config.toml
n_head = 6
n_kv_head = 6
vocab_size = 8192
norm = "layernorm"
positions = "rope"
rope_fraction = 1.0
init = "normal"
warmup_steps = 200
decay_fraction = 0.881
batch_tokens = [131072, 262144, 524288, 1048576]
Below are experts of layer 5 (counted from 0) of a mixture-of-experts language model. Rows are named router (the router's row for the expert), gate (a neuron's input weights, with its number), up (a neuron's input weights, with its number), down (a neuron's output weights, with its number) and show model dimensions 0-191. Each number is 128 + 24 x the weight over its row's rms, rounded and kept within 0 to 255. Numbers have three digits each.
After each expert's rows: "comes before" lists some tokens at least twice as common just after its tokens as in all text; "comes after" lists some tokens at least twice as common just before its tokens as in all text. This comes from a sample of Wikipedia text that the model never trained on. Tokens count by the router's weight.

# expert 29
router:114183086112110178144116075134103147136110117156115120138132112157140151099159084079127127097151116115127109143138114180131074133083110110110111147169139151138086128160108138161133095148114159130147154159114142113130115124103082176159116089122151076091115147140117137142095179111101148136119120125108101082144068154148165146129125135108168151103159085144092111115074109166112120155117124134147141108131144094107138094139115136164145118131134111172133105115108104142135133169119137133125155128155153116127119146112128135123145136103144096138155147133141115122118100126160111153
gate0:128091154115121114129139126162151120120092128120138145157134144169103151098104094128132117131170121134123132135129121141107072082115117124132131130182129098124107152127099149152160113126123122107148143145108177096122118103127124144121115116129141090060176140123111136131110135130150166115137143140156072127129162138122163112093136121109128120145147136100151142114153138152078119153101168127079086151176111157165124134146132152140150078140146104160156144099137144124117089213088116188126127170108108126165109132119127138103121121068157149139139123142139098149122126107131098131
up0:116150113112145128127122107144114155122126125123116112148076129164148143122121130134143139125103121088140104144127100121096185163141103105156133098153142125128128152147099098098184125138157120152119126131126176143130129148139133133178113152142098111067150103097107154139153114153095128131132104105114141173145143105108135165121124138144165115101129185155125123118118113142127115111102148086090149122149129124109125077154117131121134169086154150105102198138139178116130124116179124182113115120092105145157111126133133111147132137126126070127140096146124085074162072099103136124
down0:121142108108131150148136127098140122088087130117158138098144097148146141158148128075145131120100107130140134129152183133134120138116117146146099121099160150102123084101149121093122174122122165097093128109174104136127124141108136164150175109132122173116097151137101073170092139141159090113096083136146167148138165107120134164130107092133091159157075118108161144146123143128156111109090089127128137125124141116145149142105152117213115157110111114170104106142118101126119117122126147091122114082137116127087138145115145131122133155152152150109142132154156110103106165120135116114
comes before: " of", "s", ".", ",", " in", " and"
comes after: " a", " the", " and", " his", "ing", " in"

# expert 45
router:116153133125176133092143158114140109143164152128119128126114167099136105105155168137119143123110148108145154144154146175120154150158147148140140128135139106139120118112129140164134093107135127135129145100099132126094176186132126090081090146125167067125145138083103131121104130153142127119159082118116072149153109138160113118114124124103114106144124111161109141137137181117093127170168155120104124106152081157121092148136105146120127134160163121110135151112187099096130114083123128115183152140125099116149127125106124113126124086106183100137116092072109109136146138116114136143
gate1:097142131152133117145163135118148093099107117159133140113154136132100091131152126091131155126180114134086181119080080129119176168116141134146142050099143126089118108115119138145138125128177119138159106136151097092131137135166117159087107152098108144080095121123106142124149120135152076112149149109148100113168143121133114139132147161132149127135112142126096096142115135092108098101114093116138131131141132164125098108172124141132113089115160159118109143177148146122133136163134131113169151159125116129168161131133127131122122088134176181121083134098138128127102138123082138145
up1:152107149109153118155117138119109147107156137118125133139081137146126162138120136194110110123148114089193058159137155139159094095137135125092144160181094101186161125161115113124146128178099116099122142121114125128140101117091151115139174169155158109151122157132145133121108099098120177104134130124116110139090107154175100134150101117130111140109147161132144148115112115106143131163174131133125107117124128080149131150054136105119122168131094108135135131092087130147115139080142104135144105108108107125126145122125158132132139126125113141119156100128109116093135135120174147129
down1:094143168138117135125150128095131138150129104126173102112137103136117143079126168090147120102074112126121151123075136118138126104103142105119148148110154105106150149118118138131141143110116134076118099119167103128121127116116117139097176111121141116177116119147065140135140145144118118110101133121132165084123121131141094125096122139094133107152135139159153118143088108146140091145095138158101105144106184118157137130114151103126170125115123146150140156119127142149129124122179121169095130087125135190129167086157138112170126174150124190097119145129143127138066106144142115173
comes before: ",", " the", " 18", ":", " November", " January"
comes after: "\n\n", " (", ".", " on", "In", " November"

# expert 49
router:152124109128157102100143166124088135152104106167120116098140146146160138112120077127136088115141126152171136121132185083081096121167126160149120093129159191141111118109123116116120124103111133097136119105118119130125113113117133144128109106170154097111112140146134122153115158098129154151176112147160087138152145108132118134116143130120146154145103129136121066191127126113106098146112112113126126109142122162110139089133130146122085145107117143106127118124150120151128104098174108147116084137156134142162082118149149144144153118108088174167075160096121166132127157156174126157
gate0:132142164134092111137100068132097109127089113140104069122133143137129103137128070125146146134154124088135142107122121115165077131162119143145126119091117093109132131115141140110104175150143125122116163128155113112138113157137170139132154160098125167140109121120112136146126146120135110110144154131121131089094150107130131126107158148105139135130080144128104117172122164165154097091081112104141081114121094117129111168133145181138101139136109070128136118119113092159105154138103131133129167155135150128155126120146150130163187130155100175118107122130132117160131204103155157124
up0:131107143121065119155104102117116099150093091132107106117167095179122125134144054131117139111120111148118124118099126138146084128133124149100069097085156143132122117105173130132101128121115149132109153124130112131136121161152161127199110090139097149123123136142119122159114146107149131115124136109115057105144158123127139132091133134160122135134117128129109124136096149136125086077112152099132093124161147131123146146128127183114130083140116136116151127133135096143089162133153154145134144136160144112109101138199128139149191137113124146117101151139168126160144168104123132164
down0:099073154109139097097124103112105123125119155163120115157102143079098125117182115104099109161135117079128134163135141128157117152130124124118127137098114092096083164115133115152124140129121081104113155151148166137171134126120137140117107115129149097106154093151140131167137138117091138152132124109117188106179120114109182099172138142116128126175067145158134151148155081162149159154105140159137107097159123130139136126140107115109121141122090166125164136151140133139144109114120138157058144106120139131100149140140108116108137161081102120151119105116126151126169128122112115149
comes before: "=", "\n", "\n\n", "The", "In", " ="
comes after: "=", "\n\n", ".", " =", " also", "History"

# expert 5
router:148112157102114133165112166128155123131139180151143112121098160121181161108089111129106142166154094135150133104123112147152105114098095120094122133085143117129133150126153158094097131121127113136095123109129119153164114177114138125094142157200127146175139096131148135108150155139129138086108143171100168158130087097112089149143107135147153161162150139131164134125117116132090131127106138126128132111106125099133096086098178127152099149159115166098145109099113098130132105135090130160090116151117124112105156110073139135141145101131088143167153141106125103123147115157139101106
gate1:142118151103117141119161162131084110118126143131142166156144130108143106152151121061111141169149124142136131084092126112106135085106128136129100124132106116102134151089125094129127142149100138109142107148099131154167159137116131159103132159108122165151152110078130159088104152129142113113146127152152115119152148125145095150112162102112103149104141132109144114065143116094117141143159062139174107117109140123130114120127130142115119127108120150142128108111144168116063113104131095115128161149206084145124151141114101145110109118162107109153082160122166146081143136158109127160
up1:129150139138122136131097093131133129146143115124124100094169116130103119137121148171151090084095136111106132157132121213147137165154124107128133132127130125140138119143132155151134142092172124135131143105145123111093127104133135095178091080114149103108124156165111110151156121147140107138121145107162117120096127129136143112142109174147145111139124121173111147163120142178137133104135184113117098121158108115135153163121122132152138145140126106127142141130123103142181175149109163149122084082082148117128088122163150096101155112098144129100180121147113118152093121052150134096
down1:102129090112157131155120106092117162060124100126163120111148143115120124124164122131176110147114130160098106128126108107155136145170111121106122158113096079152117167121107111163148126146127135139138159125138158128139119117127141122149106100097131075158120087146124111120123138159115121129112161092152105170152154157110120120064142126119134124169119098154117081143098133125146061177123131149133114108128113099132106120148150095132146111139138147151097137170110090087104136132175141155124091104119136137142063107161165165145155127106110121160163131145131126130139136175103147127
comes before: "-", "|", "1", "0", "2", "19"
comes after: "-", "|", "\n", " 1", " 2", " 3"

# expert 44
router:164115139149100121121165122133143124125136127113113123158139161109155153150134147116134103147102169144133159137128108142178104135124140128111160108195166120154112146145105165098153082109212103131120110121141169153119160140109147131113091123077107157134083121128132127104113076175113101109092099130155128149143134104128144133119140147149136094112166166136155120188114109091138167088091127123136124139133129087104129144127126098108143083113129106103127151111134159144132118099128138144112145084114113138160111114119128113169089106116109117140135111172118127103145110133173097084
gate4:105106087145158121083077132139164127111143145129127130124118106168101146120161117148115170130131109108148135085147134058107147104139166092181107147130133117123146132132147120111140138141104100098130162153105137127196119074149097166102157136132113130110097150137112092121147140116098130123134150118102149147140136133129134140156102103146093154096140174128127165096085118105133109129129105163121130139127127124156124121075129107162080148148124161149133141167143059127125140143140141093121161165141110109130136159103110107133126193142120150125116127116136150165129130150077162139
up4:127151116106106105141137108148129109163142156127141139084138130105125129091135096103127118114148127147130146120128115158093156151138133183121147112128159171137142152118165126144115159154124141109131106143115110159099101121139124101174131115117129160079152112103125142151111167135095152132148141121145118142099123113160137141094137140078117108134102107073135075127099187134126132149107139129122106113137122167108110111155103139109149100097098071138069127109088135118106087133126178133151076166115112135164098133108176120124123100170180108151107150137096098160155140101170127132
down4:119132138089166153130148122134160114156149138099108132129139113143124169146118098126134093094131097124095123108098136152163130139147125171177071114167114116133128153142149106125154133116112151105119133161094121138126147094107118102116141149111107171153149131091103141131132130146139117098100137138147118090097111085095081140121078171135123092124191124150102127091145142117146118158151154102187145098110125078087089131167136149140132147150126115156127133129116129112146148151147143116135127092097117186186161118086157141163133115137159118120145086107129133130129097087132108112
comes before: "  ", "\n", "-", " 0", " 1", " \""
comes after: "\n", "  ", "-", "%", " 0", " 1"

# expert 43
router:173098153135105107154118173124095140135145095142120093127116132106152145152070162152114153135091103149137086155128110153114096107132107147095132121092110177122122132162143089108099176117093134093136156118143091119107091153099145165083112145146153131110167156110118145146122112120150093105118166069128165094113095111129151163137125110146150081134156100074118156172131148119111140156177113145153166170126126132144109099125139107142144113139131130109105113086101156159124137140133119110134167135110160141148150128158109126156103131136130144122128103133137098158142112105111118164
gate0:134144128112104135136188074173096168151118177121131139150136108143131110143155112110097111112131156130110086121139122117158105148112129124118132124104107143063116155134114119125151129141132148158082129140139136144129139087127135132105142088119139144105121147114086063155143139145112154121134127177169115150133122192095157057105139129094091108125096150085197136131140114136098118132114120176097121154110106146114125139074128154136114128120066109170107132136125114135125099145143157123121109102123150139144079152102126140142126178144115119159111143134154138105128122129131132142
up0:157137138134081161110132100100091160115148170120145173171113154104129125138108140102124133115107145125106115130110116138152099140053102132120124110091117156090116111116117138107088117107150170174127154124141147111112132153107162089140099110105150104151148129109147119124132137115135106095115140158176146131138129155141104126150188142126146132148144074114177114140125105120107139167136103092117143134137145092157141119153136166146130111141110126118129131103134164172130141167135096157083146117133206137142105088131085140104101122152123178102130133129163120108150092137105101104
down0:154143127181137147096119109117141168109087119140156140172110137123112099140106129115102143111107141162131137116135105119205172114124130114112125117127136132119141152116103168099090147125111134140115131080104163088081126164157107117098111119116107137124100125139135131136110145086136155113118140131132127141170149124143080103067099128116106133115103092097108112144142125150099125121113116121105119124131119165140127133157145152118114182168091099135141150154195114115120138125128124103111150131173103104155106157084130145089153180142093137129138170143133162137131186103115176105
comes before: " |", ".", "–", "%", ",", ")"
comes after: " |", ".", ",", " (", ":", "–"

# expert 27
router:109131085137109148132111120139142140138101154128117141147122129141127094125148152143103124198106120089191155119120092140108128115126147153110113098142114133113138096114112156132145158114123107142127150105159181173148164081138151103150112143116156148130153081111154124164151127108121145105151125159098110082159152139134117119132133141096067105153105104185127136136124102109092152141118154101118124093160123131118146128083125136081133116137129124100139138168142159110144124122127116151110145109133137133133098098138167165130158140136155135091167065133123099168075169107122148084
gate5:140162117107092124142127109100142157104126152155139121120063081115136076132113158160119128136155161124123117167117123156089117132114134143149113118128167140052081117120149110101145175119127110116125129116118130108156076135147149127146147123113151146132077140149142171155091129092130129152121145141113123109136127125151176134149137155122098153152167121113091165142153118178108123142094144124171187089114092117141148110093143126112128096099122119116098173098158097137136103154119131113120163125126132103103162133118185090119144126120112150139096090110109090115123129136122148144
up5:135121093125118111120102053124131158135120150146147107146096135146163123116125088156136129132099092138099125114136111135109160155147156117138119117169159123121112134107157088099169203157095098132092118139131122115131113091181139137147160150098118173131135130133140181141117107124134139182125139123124080120132114138184148142093133172133107120156121151127111133142106175144096125168087121132168191099116110131110123101097130142091150092141094121118077149135155094151139134150130139140126143137127144105137118122122133129111140132132121114118081097112099084169130153155111146121
down5:132155101125153106102145122117105107120071102137154120129156100122123181135132172123170139125106118141139118119171107147165126123136095105130108143148202162098181099111172131110116145185140143100116124134132156158095157088109150137085121120148137141123127158110122130123128107116139135130134096147142138144126098115101119146156094145106108167129143132132152145107123111181118115140086139169073102111122113109148121112133174127106122129143122118131144122160136102091107101137183131159139089098165112139119126143114154152112113144164079109164072128083126084104120134115140139117
comes before: " the", " first", " United", " his", " same", " city"
comes after: " of", " in", " at", "'", " to", " for"

# expert 19
router:132148150122110143120167126102094153114149129146108077152153121098120117154144148137115093098131129105100086145123143162154124135124111144115161154123118178143108083146088120109129119098099124138127109137156110144084141114134098172137169109078110100152110186160140146148144132136134123078097102144137139135105115104147132146130107117158171117145169139133119146124153123124139130100136128139162123129099120100129122124113107158185151154160134136135154117117072095132147163134075110108138141106113121162153133122146154125136114093137181117104171105192111101134102061159138101139
gate4:136115109124197107081142086136108118116156125123136144137151134097105112107122132142140095119168126129113133130132117094120105163145134126150154106142105132110100172091098118176101154137158113146124143152130133118128147086196116141124125089138149132114108102080075086100083151153109146141141141150128103120136150144148153146144128084128140137123138164127110110138125145135117105118124128158121091153108140173122147126139120156123121146110101191150083159159098168128085065146152142051164138141182142128138101144085129151133148133112113101105121129112129136125145143123142121129
up4:137132140122145165115137122129112123101110146094120164179126105137117097132131136147187138120105109100105169122143145102151094101093112110149121147069122176109084089173091135153139098124144139135110147136148129156160094109073119141123126128116126134109101096166116107130160162152153121123113140141103136138106079160156126121115094134149144133127134121167096105123120101157081146126089059145140154116128115127124102130182120178157130155169135135125135157148117123135116111178119125130126164127121187101124165135110110116129132119112107153116139185115120120168146134143081113134
down4:139126092123150141093176154144100133123158125123113088132110122131130137142119146128105112131148128079139153107126137109132108113113177128109155090164151143145086141123157112134155154155151118105130131100071130141132122126138131081087113157147137128106109093139113147134161169154103129106133139159130156094089142117128125156120184092128075092112128099145157114172141123103109122174133131140100176109099138122151117104112124150135131174121141156138096133126128121107087178140150136132141138110105114149135136161074166167156146092176110134128130099061114154077107133138149123107
comes before: "|", " |", ";", "–", ")", "  "
comes after: " |", "|", ";", ",", "–", " 0"

# expert 30
router:129082155102119073137151144151142149172193132159114075118136127103123160124106126167125145110113105159153116128140144136118104135143102139115111124119094167105138119146146134093127144097113099109188145117158135154135102155091129154123102156121097181121167130156096128138133129157162060124117141125147162135137088136157092138113131137156139148114121134096117167129140118110145171125117096134136163119141096099119096113118125102111112151164131131113104086128100155163121127131131121076136176154087136095108116169143112097140153133090142098167123116137143095162146098121118111106
gate0:105120151119095142125113125138123120106097153115146127149105133116074128163100107136131148140164190142152095136116095120156107101113124119139110123135101143107139115140152178163165128147118113120201137150134142081121115108087142155112114133129130143140135124096171125131176079110110101117142138060158143152114131150186098129166162143125123113108164084145115143107136118127099134138150104144165114123151142116136161151147181130137115128144137169125068149114112140127102106143095114077146113149126118104145101165122075120135086133157090113086116139133139123124125127093108101136
up0:128100127132101174124141151138129117133135136106128129124124079117151158078061135134109125132077120097103126146144160131129163103153135138169118171117164153135137135135119117132123142154128123132131119066154114141142152105130121117126170117170104156124122094150103170096142140147102153150077136139138166084121094151098141093126107149132070138137084114155131126165128100123131140135120110138115174166132153124151089116086139137088123145098103163132119138125171113110163153132159141127118116103119094125123084116127149157134135132087123164125125178094119120184160135170167118122
down0:123129121144086116112142131125116120156116134149117088157126162152151143138162166131140091105188120084108177104109133163117110168118180132114163152084127164159094126108111120145106087119106086127104110161142107132145096148119132147110150139142096107154111143147134119105149133175118137133120133103137167095095121124199114144128134080110162119144089146153076140098099140135124122124156153116136136137071128127129120129152102115133138108117151132180106141102083118108119118105147180130151111104140093124137187145147123144118123142140135086082140116133144111124140106118096151162
comes before: " |", "%", "0", ")", "2", "1"
comes after: ".", "–", " 1", "2", " 2", "0"

# expert 36
router:103122115136152092134121110104145146078120159146134108108114138183166146113072147136137125160104090113115078158136134131103143133145127084133115111175166113165147138099121144162167129168146110116172146114140125140126137094146118085138155137129162081115129172135152146106137088149124135070120119121128127102141114162142129145173131159145144135139147141155144128119089129077106099144125144092130126078086167116168146118111164109115099119140146123132167090165122128134135126105158134149088150130110127184125134109148091108128131169130159171102115105094131104107109110144118125142
gate1:138116165146147127145110112116158131125164097117110107146097142135117112144109110172154138107064141101098132130135113092110167119204142132171129085132181125170100099143174142098188167174137106097145109114129120082142145112108130098115120150138044115120147104112139161107165135108124150134128122126154125108118109147134147127126141118140127157092087164101184126126105113101151143120121101123111114131143144129122110119124125117146069133138142124149125130157134102099127180078128138154129108112134112129105148123137175135137142137143128144115120092119135151139138169148163152105
up1:142126102099121133103137121148100152134095062150136162123165113110154131120140115114123128112190093123125179101109191151119133154090127130088125116123103128129115174126133130108084085112130129126107124145161098170136096188128146202127098090123180158121145131147135113119124092133115125154120128115123181202151111102128120137116114113130113109105150095141085114119170125173111087114134131138135131130126122133099118153160129121143157143105152125105150144138131104155098086182121128118132123179138137125117123152121125098114106128101146081153106149137104123115134118116126130116
down1:134139192135112139111122127117106068101167100087094131152114095145134122118171192169145106086098144124166140144100118129201114122139090133119140094143144135132132108118102122098157144132128107173132152113119129130088120111096137106113095131114156147141159111106130156122142113151168164114113147132162158125084107136110095134147142166100107130138133125154135163139121106086077093160107160094154142118135145120100178115136124097135097111130134117136139173144110120149173087125140121169091113106113104140161131122098123170149158134147117135140129128137111114102147159111106131121
comes before: " States", ",", " of", " War", " and", "'"
comes after: " the", " of", " in", " New", " United", " The"

# expert 26
router:150123165117093130112164138114138116169115096117117120132096104172145088128124094081134103133150094159136148127109108143161156115111124134130123172099149127134139146132169138152102129163111143135105098123054114119101108105124103102147131146158124164127149157123105149139096162140142127132139104143129154134101114086090148108164136088087176136153124132122148105145095143132186131191132147123137123143110138132134096116160098150125138090136119091126147152101121097074144110135141161135127172157178157159131112100110169137122094129158114132132109127147100119092145154155174104126
gate0:146111166130139153140185133155165146089080107165136093154122094144129156137160098166100130136141098116076094110115133172118127087121121101149134090107096179085153105147131150142168135155156125134187120152126134127140128118104093085133115123084139143116083117153124093123101087131118088096141142118135068149121156145155145139112117116144103094118158107105118181126170133121114119116115110126115110115158110117134139117145115144167108127138110148151131142146093138138099166173131127138130125123116127127136128135143184109152166126113111107090107135128151149102146130108088153090
up0:163119123133090165137161126114166157136137150167112080115090129121130123127103083114092145122168138165108097151128117154152154138101137136129160135118106135151163144168145125132124126141113143127166104108103066114139140104108045074125140141144122141152123123128114155140118136141157127148140103150088153136125110094104184111153126109125136154133106155094128108126085187078122133135071164120120148114116151092130171165153093155116150096103112099117146126107106099130156124141105153140117132145151128177118124103131135168108097131141142116099144146122136118111157126154136087118
down0:110089165118144129195137104166143121109111110134161142145088124140113129128154082123108135144142124141127110123111150113141100167144145078140116118165105172111106112155137111123078147129165084149138143128107108116134115106168150122110120090161138153103126123140106115109100141111116094124102154183101084105140164133128120102127118143097140176088149140132153091093132114165150103131138090159121100084108179132174147129128094136145110136096079130129136151135151124165114151152146135180150137108168150137169124146159130126135100094167087109115137124128129103129116121148107093106
comes before: " the", " and", " a", " which", " but", " he"
comes after: ",", "s", ")", "\"", " such", " well"

# expert 23
router:122198136133115138092157105116116148091140126055126142140116122124124143153102158116145142147106153171126193161132144136100141091116096112170158144108160127162105066096138158118138156104120132146113102105150135107085112143072154099091137123153119118148117135119141110165122141113123122158135135127149116133117095138103116154105123099115089145140132105124180122155156120113144163130153125124109157092111110195111114135140135106104135113160138104115128154080129111093150133132132127139099107153096154151092087127135133133156133144135114125072157134127124169133124133085171108120
gate0:117089114118135115136142118145136054133105175182130149119155079163104103109133136133085120067134096167132129116144135139089103128135152128145081151119130124123098117108138128175138086124123110124122133136111158136101118165150164127141119118170159088091128106136139133122146147113156149102108157123147143111153115156156075130145133170140134109132135120145106183143132108123100105126133127151150146163107130080132084091142154150137114085138173190129131128146138159092096096123150133115163123134143123127119155144134120084134121108141131140132136154106159144109127088161064137119
up0:110103111103104143142149141113133124144113141170135146155126086125108130116109160125101107086149121172113154130125149127127120106130126155106084114135116133106128103110133203194114096121122132164135119100131136092092091149122151081147108145163151077130134085161163115140169184131140173122088134139135153131141109127073093109148119157113156113145119083164120137124153107154096122152106132118104162153169128083131101087145146135093147078146137143114158160136132160092137101103166090160113126116133144148098119120162163111119119111117142142119141127136142131125153104127118121130
down0:125156145125140157144110156158121102114147125162147142092117131097134137126127083140166130153145145120154103125084134088118115161102098101109145076125128139131108130111132169108106149076106110126136131126091113180095091100106144137148155122142144109110136158151141140096102134134140114141106105120164122108149126093122182140122150083105105153161113143069165124133115114132127137148159109089172130092152130068118116144142103157109128124129136136128130137116100106115144146122095146116124128164168106122139143106129145094153105101123172088157136168171147075126136168175170101157
comes before: "\n", "  ", " 1", " 0", " 2", " —"
comes after: ")", "  ", "%", " —", "0", "2"

# expert 41
router:137113086124152107116117172105157144115154136122116119109075180136173153120130161188137154116157143104154099146125125125122084158129147147119122119140122127165174144126075142112175115146122084116148161114121106083126121172156135115098142115164175093129149139083124160107103080115138147105137094099136120150130165113145126121077145110168141133151120150125148154155105151159082121130170144118111120136104138146135133107143092118161126124150141094112165099108159112105128148099087123131148159140097087119144136120146113149117133119100151126128131098121129084092144116142079132109
gate0:073112101129118136155106145128086096134127111089136110101156119117116107128152116164104128163101137086178142126129094113051121127146114127163176153141098163145164116123168088155104135150150067122101157123108090161142127120105169161111124080144139138167133118094071149112120132086133154098142167104159137123115156123094189138127138123132122131141120111111109133133155143143147089135120124123104112134145145126149127148110142102169112119142133153151123102118114115113103120100131149118162121136156089152087133145129132182116114131111143074169139090131111128123138152142126147118
up0:051118123155152111178115117123107142140117097086142161056124147135120129104143115137123153157139100082120114140161148145088150090151122126117121168100155169153159103086159084150131130179095141151115129109137089124134099094083142122109106111166130136146142089123120140130102150166125121103135151105158114101120118150145173104143149123133140130138121137150104119162128157102129102147127158112115105123159163112140127134119116116148122109112128092148108101116077125129132117112123136115165103115105147165109159146154173148096158142130178117124127093156086135151156136119100158095
down0:142159157086142139121082119133135124117112072148108133145073159148118116161153098148132080144164143129134122165091139141144139174135148148118132141140135158135148143143150132146133128101133113168098125155129096114121130115176152096132102140095085132134132139148108149151139151099138112119115127110157155097124120122147137084140105174121153145125147119126145109118090136074102097131158151161156114100084155136069125158102093114087129137081114138098183125127135141089124114137141161101168113123096136123152150140100077133140153100125147124135107120130099125179118093158118103175
comes before: " |", ",", "–", ")", ".", ":"
comes after: "|", " (", "–", " in", " on", " In"

# expert 18
router:075131112117110147114180185138136133078088171138102115129149122124152171159101161114106097108135157178110127136115170143115103112150130151198108147116112125134141122137141095118136167117109133135112101100154130130162140137140151113145131114151121153157136120117136156145134135123134173135150168147101094156151146147118137141121110112127101122115106121099144096167098174115087128091101091136091160101120133138150127112129124104120101151137119153117189075109124107144154101148114108155104093112164110152105109117101096132109135142128107077153172130139128150141113089166136093126
gate4:090122126148137104156137116164123121091125101122138160112110104154146130075109117115083091139130149149133091127153143115138136134180132103130109103075152124128130118102121151114126163144128115130094120144115133151134137161107148123134179123126142101108099130133120178154121124102098136102148190111163115112173146143161115132133116128123110103113114127149121084147105127094146109145137163181125114176120130142132135087129147121150121122089104152150105106116102115141103095090157128138107109123160143160156056147151140123133213100139171143130118136121164163085116156155149155111
up4:195121109128128131116151090096122138143122120136143102172115121101105133138121108136163154122137128085111140154117129111155122125086154128136168111171101156140127148138104132137140082111145163181140100104119139065113104120128119120126124128135102120127098118128143109131142133181126156119107071175129178103077135113116140146155131120097150126157189129142130174132119126150135146132130111104142169105132132091126128115130121183122097137134149137123109160130167135145120149137131134123153131164056093112108178124114152124145081111125094157080118101166110100151145114121124084129
down4:113138072118114107100099174114133136096131112067131172127142128158133159112115098137128127096138135086172113143134152111093137137175092090110126129163130134132140185145149167136123102115104127173131141113182136120125108114155129134098190090153158115129123138127163138114179116085162114167130110160148092107138116123159140153139070126103155121146102092143140146132163113118090143144155118111107116151096131103151083162136153098155115115118138135099176141124097115098111130112124132137133101157126095132106122102116117128107153166140091154151117120121130097134148130157095135105
comes before: "\n\n", "=", " The", "\n", " In", " He"
comes after: "=", ".", "\n\n", "s", " =", " 0"

# expert 60
router:115189109133161137125111094112099157108144135106119111124077124125178135126168117130151113107124102121096120151150156103148106086130122133134101148140182152082107116142122131154148100137180134140132107180134112137171130139106139129124149138171109133167134100151143137131140165127124117129124129068142112124173111124115153100087128170127119161103094108106090170113044089109152107155118129157099127103100155120091136128135125115129134125115091109140164136117139131145119144146084106134156131172142098136121152153121162158113084129097126143137152141086171133118136135138097110135
gate0:117128134116149133159119143140135126096142101098136118145125161101138120151127104185101120113162130172151067143171089115098126117120139139132126145112122173120155155093124114149115112089131122145121129143170100145139114195138125126130112095145152174157165087163116128107116167108141095099113114067119169156140108107158121149067145148138108111133113081122072136130152140145114187128117129144131121107133070112091129122110130140063127137158105161129104093105113157105113117113128114106152129129153137110118141158143140100137118095137108108118159145153112118156138126125128109173
up0:114154118132115136176178112125110134157165108135146127111128124165123154116124109117115108128108143130088155139107108157146130149102138143121117067128138119186108147099113113128150134119137114111110118134091122173152095125105110088130165087161070101128104111116160133140157131135167162154144147124125135102112151149134177139106163150117133128156077124221143115140094114150128075132153110105127088106133111135152126135092104159141130127089170103105101158145130135109137080136139130194082125125152123155140147108111097134118133144165132161119107136157140120110116137148129127102
down0:088177140190128124141144118159108088085109118116099134135080092180123132140109139119172171126106166101145077112132117133129135134132138111160127121163181113103094133134138137136130116161118094139118112102139143147176117142131119129133130122131114085131137193104118076154130123118109128109137096147117137141111135131137094129132179140141099049104118156126114155153136120100125099158125114127144130134130137108108150138146111092142122108147143134111164149118124109167056132144137128099141150095155094134137139144159150160115163145111149144104132103111123128143091094129154079158
comes before: "s", " of", "ing", " was", "t", "rs"
comes after: " the", " a", " The", " Women", "n", "The"

# expert 7
router:110152141105121123134153111116158152101123103138098104113108082102132137132158138128099109176114135072127132144165185124134137109164081154104139109104098137147125117128109102115141101116128146144113096112134106114110137148122116125124122146093107125132121093103123146135143141150153127095129124115141186153127107098096164137172081103132163110150167103129093111156160096125144128123168100131129154144104129115107139074147111101123128167133154176144169118127109111160143087088101081131110118152119104130138152138187178151120149100157149153165122142162142154090143103138158123083
gate5:119120123127108093118149139157117112134118134101162184113163124121152081185127129105131126133166118137081155106094105107085130118132132097121114107139155130114092143122128114153107143161120135093117102145137114096185119163136146107129174112160161148118126142152142158128113103106140159099148154096153109129114158136132111144132151147082105137116135128123164154088107134147146103140107146133109092173194127086140098127085141135142108106137149165151143153142129124067121141110144131145153122116148067150104101140144116116131126182081159085131137097135103107141108128134112110176
up5:117113126128109129110137145076134112168145122127126153140119142104185111146157140118132148138140153110080189140141073097155180130155088119098136119128129116161094130134120146138077094105090160157138107092137118081146138138152107160147169110132110120163118111130157134113133120169119160150121094127118139132136145099102101127154184122110139150123142112138186124091137146142157127124119168110123138186129099091110126138138109113141144139160124131122146087115111090110133090127114108136132129098114080126135130102184133152065154160124134118152167137168093106125138133151114122111
down5:129170122144127140126127131124133129103143149175113108133086150105139141143128133156143131119114115138117111127193139145093111147099123142118198130165155123146132127141124119134125143155119120132155105127093133161124160104158077135151105114133144151106092180116142099125172122132102141132147084121069121194143114124116090103124128086142116110147146145145098111103147107155119121101106108142157127135079140168129181141141078151099104137135073128175069107103119147151156137129090130168129135133123116170123091134112123168093120112150116096125171146097103121109111117120120104142
comes before: "|", "-", "=", " -", "The", "19"
comes after: " |", "|", ".", ")", ";", "^"